config.toml
d_expert = 32
d_shared_expert = 0
balance_loss = 0.00608
warmup_steps = 200
Below are experts of layer 5 (counted from 0) of a mixture-of-experts language model. Rows are named gate (a neuron's input weights, with its number), up (a neuron's input weights, with its number), down (a neuron's output weights, with its number) and show model dimensions 320-383. Each number is 128 + 24 x the weight over its row's rms, rounded and kept within 0 to 255.
Before each expert's rows: a language model's description of what the expert responds to. This comes from a sample of Wikipedia text that the model never trained on.

# expert 16
What it handles: Headings and infobox labels. Section headings and infobox fields in biographical and sports articles, such as Personal, Career, In popular culture, Born, Preceded; also he/she.
gate0 [138 174 120 123  88 132 105 120 190 113 135 140  98 155 134 121 139 150  72 126  82 115 109 166  96 152 124 143 140 122 114 123 146 125 146 137 162 126 135 165 119 112 134 128 131 149 116  97 115 152 115  85 104 151 109 157 133 110 143 141 108 103 141 122]
up0 [120 121 121  83 151 121 141  99 113 137 158  73 120 140 139 116 110 158 147 149  67 120 115 134 125 124 117 137 118 119 129 126 137 148 110  73 109 107 111 113  97 122 160 126  87  98 134 116 114 139 149 103  98 107 120 132 108 118 106 148 104 102 137 163]
down0 [132 107 137 105 105 109 145 136 165 127 118 171 115 116 105 173 135 104 162 131 104 137  95 112 176 144 172 151 147 119 118 151 145 150 114 137 110 157 171 157 133 103 138 123 176 140 125 143 125 111 150 149  96 158 161 171 140 137 115 114 118 127 149  65]
gate1 [171 114 138 124 151 110 106 132 179 121 117 151 122 141 175 178 140 164 116 113  96 127 107 143 153 112 138 120 154 157 128 120 131 122 104 167 180 132 144 154 126 126 157 125 128 160 135 129 134 133 108 138 142 111 143  89 127 118 106  98 139 147  82 138]
up1 [146 162 167 130 179 126 137 121 132 100 136 121 123  89 141 155 139 132 111 131 109 108 128 163 138 120 117 150 131 123 138 110 169 115  99 115 123 119  78  81 135 123  68 137  90 119 137 107 145 129 103 128 151 147  97 124  81 126 149  71 172 130 115 122]
down1 [137 125  93 163  78 136 106 173 122 170  90 137 149 120 131 147 110 127  95 113 107 171  79 105 131 174 106 175 126 144 140 159 149 116 168 122 120 138 139 101 103 130 185 121 121 135 152 141 134 139 108  68 123 104 126 131 128 128 111 117  67 154 112 109]
gate2 [164 104  95 118 114 163 129 165 141 111  70  93 120 154 126 144 126 105 119 143 123 109 135 133  84 135 124 126 120 130 133 125  98 107 180 103 168  84 105 154  95 125 130 151 140 131 117 127 150 107 146 128  75 141 139 147 107 126 115 160  69 115  93 142]
up2 [ 88 127 176 129 135 124 144 130 169 135 102 162 102 110 129 101 136 124 145 149 119 152 144 146 161  94 117 148 116  98  96 165 159 137 105 103 100 112 145 128 159 171 121  78 121 134 138 136  94 169 128 103 177 137 119 140 138 153 117 152 142 132  96 100]
down2 [155 138 145 102 135  98 137 163  96 112 106 136 108 132 143 130 107 149 146 114 145 110 142 130 149 170 138 122  85 176 147 153 154 151 129 119 120 132  91 158 149 107 165 140 119 117  95 105  92 124 116 161 134 117 157 173 105 117 161 119 114 176 180 115]
gate3 [152  92  86 146 130 126 154 123 114 166 135 103  81 135 171 111 136 128 148 174 126 107 121 147 123 132 106 143 189 123 140 119 130 169 159 129 106 130 109 135 133 125 119 163 127 110 148 154 120 147 126 109 125 135 123 134 117 110  95 169 148 157  94 154]
up3 [118 161 194 124 149 130 122 150 153 108 154 139 190 124 139 158 139 136 130 106 133 145 107 106 136 149 172 123 101 150 106  98 100 130  84 127 127 124 139 120 158 110 122 125 139 141 127 128 110 120 112 151 102 125 137 139 173 154 174  72 129  81 110 106]
down3 [111  72 148 182 148 132 171 155 148 111 127 126 146 176 129 110 127 123 103 121 144 164 113 104  96 109 111 107  82 134 150  87 103 124 122 104 136 124 154 127 111 102 135 166 117 111 118 153  84 129 119 149 126  97 145 117 106 133 119 118 114 129 167 155]
gate4 [171  89 160 104 103 144 149 153 152 176 138 116 125 120 153 144 131 136 114 146 115 123 125 110  97 110 157 128 165 141  94 146  88 150 123 102 108 175 100 146 126 143 120  75 132 170 156 127 120 108 130 104 139 104 146  94 139 146 130 108 142 109 152 153]
up4 [125 145 112 169 106 126 120  82 110 123  74 114 166 132 133 136 119 163 119 140 121 133 155 159 180  97 109 140 147  85 111 143 144 112 147 150 109 108 132 139 142 102 159 121 144 127 114  90 123  90 107 109 125 107 109 153 124 136 113  95 138 151 117 135]
down4 [155 100 108  94 126 117  95 117 127 103 134 124 145 141 160  84 122 145 102 145 141  97  95 105 151 166 131 111 152 172  66 130 123 104 116 150 133 120 171 172 192 141 153  68 154 169 122 158 125 171 117 128 120 131 122 152 136  74 131 134  72  91 140  57]

# expert 50
What it handles: Commas and conjunctions. Commas between place names like Warrenton, Virginia and in lists, plus and, but, which, who and opening parentheses.
gate0 [146 144 102 147 160 131 122 118 144 100  89 158 100 127  99 130 163  79 129  94 121 109 131 107  96 106 129  96 138 124  94 155 112 140 115  99 121 120 117 103 102 152 137 149 128 131  90 107 181 125  86 152  91  89 109  95 102 119 142 132 127 152  78  92]
up0 [112  96 113 122 151  87 130 151 105 171 133 104 164  95 100 138  57 162 111 148 110 157 129 131 149 129 128 136 158 139 170 112 167 145 140 167 132 102 115 111 133 114 134 111 136 146 143 147 133 152 147 142 182  97 123 107 170 148  93 166 124 115 157 133]
down0 [154 115 105  98 128 118 116 120 125  94 141 112 136 108 114 145  92 128 103 171  95 150 122  84 112 108  94 111 137 102 123 126 127 135 126 128 143 122 129 116  66 182 105 143 116 117 157 133 143 138 170 150 143  89  87 129 150 127 154 185 131 182 128  87]
gate1 [107 142 134 120 119 144 122 133 128  95 137 127  78 125 140  99 133 146 128 143 111 153 162 146 151 125 105 193 108 114 136 130 118 146 119 111 144 140 100 170 137 157 128 130  99 154 103 127  78 102 151 120 141  89 113 141 138 115 157 136 144 112 119 102]
up1 [111  86 148 140 118 141 136 133 115 121 102 148 104 101 133 133 115 147 148 138 120 139 135 114 106 128 126 124 157 148  92 139 115 116 139 110 150 131  84  80  84 138  70 147 110 111 127 156 139 136 143 165  71 132 159 126 132 167  91 170 175 123 114 121]
down1 [112 143 150 143 159 108 137 127 111 143 135 143 148 131  98 134 137 106 143 114 137 110 107 102 147 154 152 129 112 138 112 118 141 125 166 133 120 100 128 137 123  59 128 132 192 141 136 148 154 130 155 150 114 137 118 188 111 143 122 125 152 101 119 136]
gate2 [116 150 167 157 156 137 111 193 135 140 133 147 128 108 108 161 135 111 124 152  86 131 117 139  68 121 160 153 128 145 138  96 126 185 142  88 136 150 102 155 106 150 115 114 134 127 169 140  95 164 165 155 125 176 174 147 145 108 147 133  55 118 126 112]
up2 [134 127 133 170 153 105 127 183 131 111 150 157  77 113 163 120 114 167 152 119 136 160 138 118 148 152 115  91 135 166 101 115 107 157 142 141 127 125  87 154 128 111 132 111 134 129 103 129 143 142 118  62 137 161 110 169 135 163 183 133  99 132 103 112]
down2 [154 107 145  97 118 136 123 115 113 143 120 122  89 107 130 112 152 103 156 136 162  78 118  88 150 134 109 151 117 115 110 155 165 137 112 124 156 173 159 136 154  85 178  86 121 117 119 126 139 125 152 133 115 141 129 107  71 107  82 133 124 155 102 116]
gate3 [143 138 126 112 144 118 124 115 178 130 122 174 158 150 133 135 132 124  51 114  99 148 136 105 135 140  98 139 106 124 104 133 159 111 101 124 126 123 124  96 127  97  92 164 139 105 148 118 155 129 143  89 159  81 130 148 154 111 171 182 115  69 117  86]
up3 [126 146 173 122 121 159 113 104 145 103 121 135  86 121 162 132  99 118 213 121 120 142 146 154  92 118 129 136 134 112 114 112  82 142 145 137 152  92 155 111 136 107 121 122 118  98 190 112 144 142  94 104  97 144 156 106 123 118 146 107  98 179 156 101]
down3 [ 92 131 110 123 121 149 150 134 106 137 150  97 100 173 143 125 132 123 133 124  91 159 121 133 121 133  94 124 135 137 187 153 143 135  94 101 138 188 132 144 137 166 133  84  63 151 121 162 171  93 100 153 135 137 108 146 115 142 114 115 102 100 130 132]
gate4 [152 153  82 144 163 113 124 125 169 148 131 199 134 133 124 138 107 183 104 117 128 189 190 131 144 176 123 143 123 113 165  97  89 155 103 152 125 134 151 149 105 135 119 103 107 132 128 114 141 112 124 123 117  78 100 144 142 111 118 131 122  87  95 126]
up4 [126 131 128 112  90 185 156 114  77 112 185  93 130 134 150 124 135 109 150 139 118 102 148 146  93 127 175 121 115 137 140 146 178 137 158 135 163 107 119 149 101 138 110 104 140 154 120 147 142 139 162 128 116  98 134 130 106  84 135 153 130 111  89 114]
down4 [141 136 129 124 133 141 132 112 188 126 110 163 158  79 128 134 162 166 194 121 131 160 127 108 164 155 138  89 112 190 169  91 102 147  92 142 106 123 139 125 146  95 154  78 159 123 145 152 153  94  89  92 101 126 159 134 140 130 143 138  87 138 138 127]

# expert 25
What it handles: Coordinating conjunctions and commas. Commas, and, &, or, and semicolons joining names or phrases, such as Marita and Merkur, between Venice and the Ventura.
gate0 [139 152 108 107 177 174 123 155 130 169 122 142 150 175 112 119 102 143 118 102 129 133 143 143 109 149 176 121  94 101 152 115 140  78 132  95 111 128  74 136  96  97 111 142 160  96 177  88 110 155 136 110 164 127 120 121 167 119 130 151 105 136 147 143]
up0 [ 84 123 107 106  96 122 172  90 109 146 154  99  96  87 159 129 133 132 108 121 106 123 155 115 143 144 118 130 167 118 132 133 123 189 170 184 155 137 147 145 166 150 168 144  86 154  59 128 155 104 115 140 126 106 162 140 119 135 122 138 130  85  73 112]
down0 [145 165 127 110 155 131 110 125  99 150 145 114 120 137 121 113 114 177 147 172 157 125 122 106 114 131  99 112 176 142 119 127  99 113 139 131  97 105 127 115 116 165 127 143  66 119 121 137 105 140  63 153 150 144 105  48  98 112 125 127 133  97 109 177]
gate1 [ 87 160 119 127 131 106 104 152 134 160 164 141  69 108 116  68 114 173 137 165 120 143 109 106 137 140 119 114 117  97 125 163 109 149 120 145 107 117 137 120 139 104 100 121  91 145 129 134 149 112 135 158  95 130 101 140 132 150 108 123  92 112 123 144]
up1 [184 142 141 136 136 144 117  96 141 143 130 145 106 149 139 133 154  86  71 148 138  93 127 113  84 113 130 148 146 141 119 161 160 106 116 138 175  72 168 134 146 123 130 111 141 129 100 104 115 136 107 120 119 125 142 114 129 154 183  85  97 162 136 118]
down1 [123  79 125 102  91 127 168  99 133 109 149  96 186  96 145  93 143 125 106 142 102 144 145  75 110 152  98 152 116  92 149 160 105 139 114 141  96 158 108 127 109 153  99 132  99 128 155 142 173 152 122 111 134 119 130 128 136  98 134 117 147 115 154 112]
gate2 [121 139 127  93  80 135 158 119 103 165 150 182 117 132  98  98  98 112 136 136 121 144 141  94 145 162 109 156 113 109 104 126 112 148 119 133 110 147  99 166 111 108 146 115 128 151 121 110 169 117 129 169 125 145 100 113 108 138 101 161 122 158 120  96]
up2 [143  79 157  84 133 150 120 141 143 148 146 175 100 125 145 115  67 162 140 116 169 116 110 112 129 113 101 148 149 119 100 111  74 119  76  81 111  94 114 119 176  87 144 163 159 141 122 107 162 132 136 175 154 128 109 141  75 111  76 132 122 179 105  97]
down2 [127 128 153 105 139 101 108 174  95 151 140  95 135 127 131 113 133 159 129 119 156 133 102 119 157 143 131 135 116 112 148 137 161 136 156 104 120 147 125 131 117 100 138 131 111 137 117 117 106 148 103 148 139 108 126 129 104  97 155 157 110 141 143 151]
gate3 [131 127 155  93 124  82 133 107 144 141 137 137 111 132  88 134 148 123 150 128 112 127 116 151 115 155 130 104  72 132 127 144 176 141 113  99 108  97 124 126 109 121 105  91  97 151 171 153 175 135 178 144 138 112 138 104 129 132 130 108 158 117 118 125]
up3 [133 104 147 110 118 159 120 181 109 175 120 127 114 117 157 110 114 111  67 124 125  73 109 102  87  83 140 140  96 130  89 145 149 119  95 126 123 128 104 136 161 150 131 124 146 148 125 125 115 109 126 166 110 173 133 141 137 115 136 128 145 168 151 126]
down3 [132 147 140 158 141 161 148 118 154 105 104 137 119 134 104 143 164 121 129 125 140 104  83 104 122  93 113 134  92 138 164 178 129 142 180 125 167 137 144 106 128 140 128 105 130 145 121 143  99 118 162 143 127 116 132 115 129 121 145 140 132 173 100 129]
gate4 [ 98  68 146 161 131 114 153 113 130 102 178 110 133 137  85 140 152  99  92 142 136 102 151 161 158 137 146 170 115 123 167 143 122 120 120 154 142 154 102 138 109 155 145 135 158 162 125  89 109 147 134 106 117 139 149 125 155 147 130 157 171 112 137 120]
up4 [158 137 125 129 112 129  83 130 111  98  96 138 119 126 117 150 114 177 120  90 170 118  88 170  88 162 135 113 157 135  93 150 113 132 146 149 128  94 143 158 130 150  94 144 121  65 124 114 142 135  86 130 141 168 132 105 102 118 174 150 106 155 115 126]
down4 [134 132 157  77 159 142  96 117 140 143 115  92 120 127 109 141 143 115 102 127 140 127 180 135 146  61 112 158 111 154 105 152 163 140 109 167 157 146 138 141 130 134 159 173 137 154 120 113 110 143 151 112 163 141 128 126 141  97 110 115 134 134 146  93]

# expert 19
What it handles: Section headings, line ends. Line breaks before headings and table rows, and the == or === heading markers in biographies, such as ==Biography==, ==Military career==.
gate0 [123  97 132 161 153 114 119 110 121 136 121  83 127 166 158 135 122 122 132 129 127 123  98 124 135 112 185 124 126 138  66 143  76 127 103 129 118 162 119 123 162 147 144 169 140  87 125 131 126 128 153 114 150 110  93 129  99 131 162 140 134 125 101 118]
up0 [ 99 136 119 129 150 174 115 101 120 165  93  99 115 170 180 138 114 119 128 143 141 103  82 130 143 105 138 132  96 110  80 162 137 132 148 120 132 149 130 138 107 103 111 156 130 116 100 136 105 157 124 110 121 147 129 132 103 173 119 139 154 130 131 128]
down0 [144  79 127 124 159 151 102 165  62 144 114 110 127 159 131 124 120 148 157 113 106 104 118  93 198 133 147 122 130 128  75 183  93 103 127  97 138 128 124  96 147 183  76 135 113  79  86  98  91 123 129 116 117  97 157 144  97 140 100  97 131  97 140 122]
gate1 [118 161  97 114 130 178 136 156 166 103 171 102 125 113 126  67 139  92 110 131 116 108 159 134 111 140 157  98 163 120  99  87  98 135 181 129 134 147 141 137 165 102 147 105 110 129  75 141 121  84 152 142  86 132 119 151 154  98 129 134 125 110 128  83]
up1 [135 152 154 118 126 159 153 104 148  71 107 148 116 137 134  66 152 129  92 123 116 137 154 107 119 114 126 147 158 131 102 136 157 117 101 166 125 165 111 113 127 157  97 148 160 118 114  95 153 127 157 157 114 147 116 129 118 107 151 106 140  92 101 122]
down1 [ 83 118 102 123  89 169 160 151  86 156  95 107 142 159 119 122 135 161 128 141 118 142 142 132 139  96 144 145 110  76 131 133 105 139 166 138 128 140 105 120 120 122 130 129 166 136 148 127 149 109 112 140 109 126 106 127 128 135 102 178 133 151 127 142]
gate2 [103 102 178 110 166 140 136  81 113 136 125 143 130 112  72 140 139 107 143 148 136 124 146 125 155 160 155 152 119 110 144 112 122 164 122 105 121 115 122 120 147 128 133 147 120 104 147 137 188 125 120  83 127  65 108  79 143 136 180  86 117  88 147  97]
up2 [136 115 136 117 130  83  84 106 141 122 144 146 149 150 131 123 132 159 115 104 123 133 140 146  81  86 105 135 135 165  97 127 132 105  62 132 114  90 117 121 185 145 150 108 147 156 136 121 166 162 133 128 120 127 135 140 147 110 117 146 117 113 123 112]
down2 [119  73 148 134 169 117 113 130 130 134 124 123 140 162 176 145 106 123 172  82 135 178 108 120 148 108  99 113 132 110 163 131 117 111 143 119 126 116 143 112 110  82 140 116 121  87 120 111 108 158 135 155 114 146 129 119 121 158 109 154 127 156 130  95]
gate3 [ 76 152 110 140 110 152 139 100 106 129 176  92 122 135 159 128 106 123 108 127 141  92 158 137 140 139 126 134 157 130 136 144 131 160 153 148  96  87 150 108 125  98 120 156 133 163 123 100 145 159 147  84 128 117 137 153 142 143 141 162 123  86 107 129]
up3 [121 161  98 109 128 154 125 101 129 155 143 115 128 135 134 145  79  89 111 103 121 118 119 161 129 107  86 164 166 115  81 121 124 130 125 158 112 161 132 113 115 113  77 146  94 148 144 113 155 143 143  95 126  86 122 135 136 169 144 154 137 133  80 186]
down3 [119 138 103 115 137 113 167 105  96  84 152 104 124 137  94 126 198 148 100 140 157 151 117 122 151 130 150 134 151  96 179 110 165 145 108 115 151  88 120 142 126 138 124 123 109 127 118 105 140 136 142  76 152 108 116 129  90  88 156 146 120 141 154 137]
gate4 [163 101 118 112 138 158 103 109 135 118 162 137 117 140  97 146 170 133 139 143 121 109 124 121 134 161 174 109 161 116 107 154 161 130 140 139 131  84 107 123 140 141  70 151 160 131 164 127 138 129 138 153 144 123 121 134 125 116 115 144 145  83  81 164]
up4 [153 109 126 127 141 152 126 156 136 144 148 118 110 101 110 135 113 111 129 100 170  96 122 106  98 137 156 107 136 127 103 163 138 102 129  99 130 112 148 124 147 172  86 121 127 154 128 136 134 157 166 145 157 122 135 123 118 137 106 136 110  93 109 133]
down4 [149 122 179 109 166 138 100 130 143 119 117 119 122 135 107 112 135 136 156 131 112 140 167 138 109 150 144 119 113 133 143 142 113 122 111 122 139 163 127 109 123 168 122 131 135 154 175 128 134 126  99 159 185 146 156 116 139 134 122 103 131 114 173 116]

# expert 7
What it handles: Article and section openings. Line breaks and first words opening articles or paragraphs, such as In after a title, The, On, During, According.
gate0 [125 161 138 126 111 139 109 167 124 151  94 131 135 113 157 141 192  98 156 103 158 150 155 142 109 150 104 127 110 120 151 127 135 103  94 147 141 100 134 144 137  87 142 113 105 106 122 149 108 163 105 125 113 140 160 140 130 142 128 140 142 108 128 109]
up0 [175  69 154 142 167 124 124 155 138 134 137 114 134 166 136  99  91 138 128 141  80 121 103  88 127 137 170  98 131 119 153 120 134 147 151  81 118 107 119 106 142 218  90 185 150  96 125 113 147 104 114 134 104 149 130 130 131 144 148 123 130 141 106 167]
down0 [135 148 133 157 149 136 119  84 140 151 141 111 119  94 108 125 108 120 104 116 142 136 109 163 115 148 120 138 123  76  68  90 110  80 116  88 130 152 137  94 113 132 142 148  97 126 136 130 102 134 142 167 162 142  71  92 140 153  79 168 144 125 116 120]
gate1 [192 111  97 120 146 140 103 130 122 144 123 149 117 138 103  81 103 141 141 128 100 123 139 125  91 163 114 125  73 147 132 143 168 103 129 153 114 112 168 116 133 102  96 138 156 154 151 135 153 145 116 119 106 114 136 125 133 140 121  95 110 140 111 147]
up1 [118 157 136 144 114 132 167 106 126 136 162 101  83 103 180 128 117 141  74 118 146 108 130  97 153 109  98  93 149 105 174 127 118 126 140 133 113 170  96 120 159 115 166 118 138 136 101 101  89  97 131 144 144 148 123 116 146  87 139 130 136 141 103 108]
down1 [144  84 103 121 186 132 123 145 171 151 111 161 159 105 120 121 139 139 139 112 156 124 134 141 133 135 139 171 134 143 144 130 115 146 125 107 117 106 133 117 125 145 143 117 140 141 116 120 122 117 118 151 175 167  95 158  89  99 120 138 130  78 117 127]
gate2 [160 150  97  78 142 119 118 127 105 132 113 130 120 107 106 118 109 118 182 144 159  88 142 117 121 115 132 148 130 153 122 149 132 151 130  89 104 135 153  93 118 129 143 130 181 111 102 101 150 120 192 148 107  97 142 125 124 129 140 159 110 176 118 123]
up2 [140 112 146 118  82 125 109 152 130 152 162 154 145 123 154 125 152 141 145 105 136 137  94 115 146 117 143  69 101  99 120 172 126 100 130 134 162 128 163 119 116 108 120  82 120 147 141 171 147 155  79 107 135 138 146 183 102 102 134  98 143  74  99 156]
down2 [155 119 147 133 124  94 157 121 133 103 141  89 111 164 107  99 131 124 131 136 138 122 127 185 160 157 155  89 116  84  91 150 128 140 127 143 122 160 156  94 121 115 131 103 177 114 158 111 178 126 114 161 129  65 130 169 147 127 179 122 115 193 175 114]
gate3 [128 138 135 143 153  98  98 166 127 149 156 113 131 148 130 184 105 137 136  74 118 137 105  92 124 117 156 158 156 172 113  96 105 114 186  74 145  89 166 154 147 101 133 130 162 104 126 125  95 143 166 145  92  77 132 128 108 102 120 139 134 126 101 145]
up3 [125 166 107 128  92 157 129  86  92 105 134 139 134 100 190  95 118 140 113 143 143 130 130 110 132 131 150 126 160 167 111 139 134 159 103 145 132 101 134 116 176 143 130 162 137 157 136  93 188  90 124  77 109 122 124 126 109 158 120 158 107 154 146 114]
down3 [153 114 116 113 159 102 156 153 132 105  87  87  93  97 130 162 126 145  99 131 108  86 121 125 147  69 169 114 128  64 105 122 118 117 148 132 138 147 113 107 150  88 106 119  86 136  85 142  91 142 128 135 144 105 134 141 155 107 148 149 128 103 128 142]
gate4 [102 109 122 118 123 125  66 149 106 112 105 106 110 132 148 138 149 131 126 165 123 170 126 125 106 147 151 133  97 136  35 128 146 113 123  81 129  95 109 115 158 114 128 115 120 142 135 102 111 107 134 122 124  97 148 105  95 118 109 184 129  65 118  77]
up4 [179 118 106 104  88 168 106 147 151 134  89 146 137  93 117 143 145 115 170  67 157 135 107  88 145 135 132 132 135 173  94 157  73 142 154 131 163 128 149 105 134 103 103 154 128 117 136  99 146 125 105 124 152 137 110 107 151 156 126 143  87 109 100 122]
down4 [148 120  91 178  95 120 144  93 122  92  77 170  94 108 124 150  85  94 150 121 132 110  92 115 142 136  95 170 138 128 132 118 127 139 154 132 132 145 136 164 136 122 108 140 126 141 123 121 155 113 164 130 124 147 106 131 174 104 133 130 163 143 155 134]

# expert 39
What it handles: Line starts in lists. Line breaks and the hyphen bullets starting infobox or taxonomy lines such as "- Family:", plus the first words of lines and headings.
gate0 [173 162 108 133 120 127 138 125 108 141 139 154 121 115 111 155 131  84 112 131 177 131 103 130 118 147 141 187 117 143 143 149 145 125  94 135 182 103 155 116 135 165 148 133 159 120 107 119 126 151 123 173 106 108 144 147 139 129 155 115 113 129 152  65]
up0 [141 113 107 142 125 161  94  83 127 119 142 110 144 129 123 136 126 135 145  73 124 159 143 109 139 148 117 133 169 170 148 128 109 110 110 153 147 102 123 109 110 160 112 157 115 140 153 114 144 138 137 143 126 160  78 147 113 149 119 137 102 123 106  92]
down0 [139 145 179  94 148 138 127 144 131 138 118 100 143  79 132 107 116 141 156  97 111 164 130 139 108 157  72 115 149 103 127  74 117 205 131 150 133 104 158 161 120 112  87 146 172  92 142 127 124 113 121 108 112 113 159 158 160 101 113 135 107 115 122 111]
gate1 [124 156 138 134 110  96 139 138 145 125 124 165 142  96 122 108 161 112 132 126  94 104 116  75 159 139 143  95 148 127  80 123 136 122 122 140 144 127  60 145 140 157 115 157 128 173 151 135 117  94 148 121 148 131 100 135 142 120 144 120 208 143 148 144]
up1 [111 178 127 175 162 112 107 137 125 102 101  82 104 137 116 112 116 143 101 140 157 141 146 164 117  81 108 112 140 159 149 132 107 110 138 154 115  94 143 130 109 136 144 150 119 129 103 119 129 121 155 152 140 159 159 151 128 172  84 122 105 137 125  75]
down1 [ 97 130  99  59 134 104 151 113 130 134 147 126 162 153 103 125 143  64 128 140 118 122 126 110  95 128 103 132  93 163  92 112 104 160 115 100 118 100 135 138 115  98  51 138 125 138  94 116 126  80 126  71 149 157 133 121 114  79 123 164 126 142 152 135]
gate2 [135 110 144 196 117 132 166 116  96 143 135 138 114 155  86 146 155 136 129 177 124 123 137 127 122 147 129 130 122 113 127 104 144  97 127  73 151  86  89 158 105  91 100 102 144 111 153 120 137 117 117 117 128 126 142 128 130 163 164 128 143 111 191 104]
up2 [127 122 154 144 137 142 197 105 109  92 132 157 142 135  91 103 146 118  89 128 122  97 138 113  97 148 137 152 135 133 140 146 122  95 138  90 128  93  96 159 100  87 137  77 148 130 131 141 143 152 112  87 121 129 135 111 126 107 153 145 163 101 140  94]
down2 [123 117  99 119 135  98 105 186 164  90 119 117 130 105 124 115  99  80 126 143  95 145 103 122 156 159 129 148 146 118 135 145 122 168 148 103 116 146 111 148 116 122 150 152 140 132 126 105 124 175 117 119 146 156 125 161 172 176 137 141  84 159 157 159]
gate3 [133 164 107  87 137 111 125 136 120  68 109 163 129 128 122 141 108 174 164 155  81 168 149 149  86 135 134 112 118  98 126  85 153 127 103 106  82 127 131 104 147 119 133 119  91 110 145 138 147 143 165 126 150 149 123 110 138 127 120 117 102 126 128 132]
up3 [ 88 118 118 137 100 106 174 141 147 115 132 171 140 149  74 120 130 117 104 148 118 140 107 146 120 161 111 120  92 150  92 125 100 107 120 122 108 144 157 144 138 132 157 121 127 134 109 129 124 111 171 135 116 153 151 100 114 141  97 135 142 165 108 107]
down3 [157 105 178 108  87  98 138 141 125 123  74 156 167 145 189 150 154 146 128 121 104 119 102 194 105 124 178 129  98 178 134 140 124 152 116 130 101 109 138 108 143 139 106 147 104 127 137 127 125  88 124 142 109 122 141 116  80  95 104 104 103 131 105 131]
gate4 [147 170 139 147 117 140 159 100 122 170 130 111  91 114 137 154 130 131 129 133 126 138 162 134 153 164 133 167 123 131 113 129 126 138 117 118 139 134 176 129 140 109 117 129  95 107 126 126 125 148 147 101 137 119 113 101 110 164 180 138 107 105 152 124]
up4 [160 127 138  75 125 133 110 113 107 145 117 138  74 126 125 146 116 136 113 151  96 129 138 137 116 123 134 145 125 136  88 103 120  94 142 106 122 101 132 113 125  93 131 139 132  98 159 129 110 135 140  79  88 107 116  95  98 154 185 115 121 109 142 134]
down4 [133 161 100 132 112 161 124 138 144  97 158 117 130 175 126 138 151 114 139 153 104 111 111  98  93 114 100 134 149 145  87 142 133 197 136 142 152 114 141 120 149 156 155 116  95 142 122 128 159 138 137 152 146 140 144 123 130 103 100 118 108 142 109 156]